From a checkpoint of a small mixture-of-experts model trained on Wikipedia.
Size: 13 layers, width 320, vocabulary 16384, 61.1M parameters.
Experts: 32 experts in each of 11 layers, 64 GeGLU neurons an expert, 3 picks a token, a softmax router.
Training: a variant of Muon for the experts, 265M tokens, 5567 steps.
Below are experts of layer 8 (counted from 0) of a mixture-of-experts language model. Rows are named router (the router's row for the expert) and show model dimensions 40-79. Each number is 128 + 32 x the weight over its row's rms, rounded and kept within 0 to 255. Numbers have three digits each.
After each expert's rows: "mostly gets" lists some tokens that are sent to it at least half of the time. This comes from a sample of Wikipedia text that the model never trained on.

# expert 2
router:146201154144139170117125151156085104095166186181159121105093174132155078127071122095094153170125120074129165067160162089
mostly gets: " Love", " Can", "ñ", " Down", "ss", " Be"

# expert 0
router:078204100138090142089098155147104173098143088081123168147034104124157146094146132128073059123124142203135167155161091110
mostly gets: " dis", " red", " large", " un", " strong", "based"

# expert 13
router:070055139185119159120093140140126156103161137071074144088123095118178119105132137125182087122145142148086121153151120194
mostly gets: " become", " is", " became", " an", " largest", " are"

# expert 11
router:076143114045132092157178089099126143102084137124118141195126166123103160087181121082118147126165116127101125147077133186
mostly gets: " ==", " ===", "\".", ".\"", "|---|---|---|", "|---|---|---|---|---|"

# expert 17
router:115149119163085176094121107164147168123154101165173128112073134134157086149119103118088075145087098141183153142106078088
mostly gets: " cycl", " political", " social", " rock", " car", " bl"

# expert 23
router:123064123118141106112098136047140091114116083182082095171132106135154147115154128155180107088141154113143104124063105068
mostly gets: "|", "See", " •", " Website", " Coordinates", " Date"

# expert 27
router:098146113127073145129104134153072116119154128093124143097124163087097137122138137146114074073159153186144125171124103117
mostly gets: " area", "idae", " region", " island", " areas", " village"

# expert 25
router:147137168142126083107131153125145115124187119129100129189187102108128076143136168039169122101145107159100136114146106112
mostly gets: " or", " at", " between", " than", " under", " from"

# expert 8
router:161138174144152134156190113178124123103108095173154126138138125151107128134119141102143169142168125122165124120109213186
mostly gets: " Michael", " David", " John", " William", " Henry", " Richard"

# expert 28
router:177137090105088113099069106140167136161078100148132106112052157083154100194142131186069174151118129158146104095170111111
mostly gets: "See", " Preceded", "Career", " Length", "History", " Candidate"

# expert 12
router:119098142131118129139149119158149136166185111052107139159122153125145127167110129116115124152137097135050098134169123156
mostly gets: " this", " same", " these", " some", " many", " each"

# expert 18
router:158117135150097134182112094073095072118106130160076161062086172151127150146171185126108131086163178106156090125104187167
mostly gets: "ić", " Racing", " Records", " Street", " Motorsports", "\":"

# expert 21
router:086063077124148152140155180116097134133086081130125095117159072097111080112112087177086088088071197109079100129047180133
mostly gets: "ō", "ji", "ン", "ya", "umi", "iu"

# expert 30
router:174115129144125058107159125107094102100146143120145106112146101116114095176095138102133088153137066087216113150147154151
mostly gets: "š", "ä", "č", " Jean", " Tre", "ș"

# expert 1
router:146125106091097114143166094138083121176170111081117130163158155137147092097109124098119151082110078176124111099117171105
mostly gets: " 0", " 9", " 14", " 15", " 16", " 7"

# expert 15
router:109129076084144162102114148136159152186134149156197069073104123116127106157117125166204118134141080122150177130170065100
mostly gets: " began", " took", " moved", " started", " went", " take"

# expert 3
router:092166088137161123062170164105137090155164153127163172097149140129128112138124152128196129194177083098161148121150058100
mostly gets: " when", " where", " after", " while", " However", " because"

# expert 22
router:115173122155141130095125167183092137190124153065138127129091158101126152164166115093129058149137130176103141174170093130
mostly gets: " there", " species", " areas", " area", " buildings", " groups"

# expert 16
router:183150153163134110140130131210112165099108143133175102199157173073171141157158100102141188154089160122096126069155119095
mostly gets: " Vol", " Vik", " Sch", "amb", " Ph", " Sk"

# expert 20
router:165100158081148104151085181131101153120130130111087118097166129138152112166129146139114130087148243158086182118107146122
mostly gets: " •;", "\\", "|---|---|---|---|---|---|", " \\", " Binomial", " ;"

# expert 9
router:131099108121133155134124136071194107196134082140155129123152106165131177129147170148226180131119115087126116107171123133
mostly gets: " his", " her", " their", " His", " joined", " professional"

# expert 6
router:101108126104150161114084087106143174135136135104030141167099118108132092147130157125106135135124110124097118122099110169
mostly gets: "\n", ".\"", " footballer", "born", " Website", "\"."

# expert 24
router:127100176046082128173112073174131159174118141097098100151157101175110067084129122180102154147182050117086075159201131128
mostly gets: " July", " June", " September", " January", " November", " March"

# expert 10
router:174129102160135112145088112099094084083089119175141157129156058123129149107123083147110140117124192151079123102186150152
mostly gets: " Nintendo", " Michael", " Larry", "ya", " Mike", " Steve"

# expert 7
router:120179171154131125071117175087101119158093144096150089143124177099098123152152149146077110114131151139173144137184092116
mostly gets: " Award", " Committee", " version", " Championship", " government", " Festival"

# expert 5
router:130116142145143071158138179116096123114161077101082121166164104134131161183125167084083163139143179115141145178147123147
mostly gets: " \"", " un", " '", " e", " “", " non"

# expert 26
router:110114173154089147143166112114093137052120128165125134076167121159076102040146165123086179084152107080118084110114166185
mostly gets: " Street", " Jr", " Williams", " Smith", " Squadron", " Avenue"

# expert 14
router:156112205153114138186189144110121084120124157142144185136131131120143111087071048112149153132133106133069151093127185088
mostly gets: " H", " M", " K", " W", " D", " C"

# expert 19
router:136113122046131110155094142130191109042121076123122121157132145158120085135182133138118142110101118102084096079131160176
mostly gets: " —;", " •;", " —", " Nominated", " MF", " ITA"

# expert 4
router:089070147166161168125098071195108094087091126225138137103146136117061104105106157090143133130132120099113078150108123091
mostly gets: " would", "),", "',", " could", "\",", ".,"

# expert 31
router:131124078144178064145160141104137131197115140099158135147121152126163145138129115145090130092167181169186142133064145165
mostly gets: " Championship", " Cup", " League", "X", " league", " GT"

# expert 29
router:146117122162207134165112117169177140132075186162197069123122158107107165113095139181130127133114132104159143140106131127
mostly gets: " President", " father", " president", " Minister", " Succeeded", " again"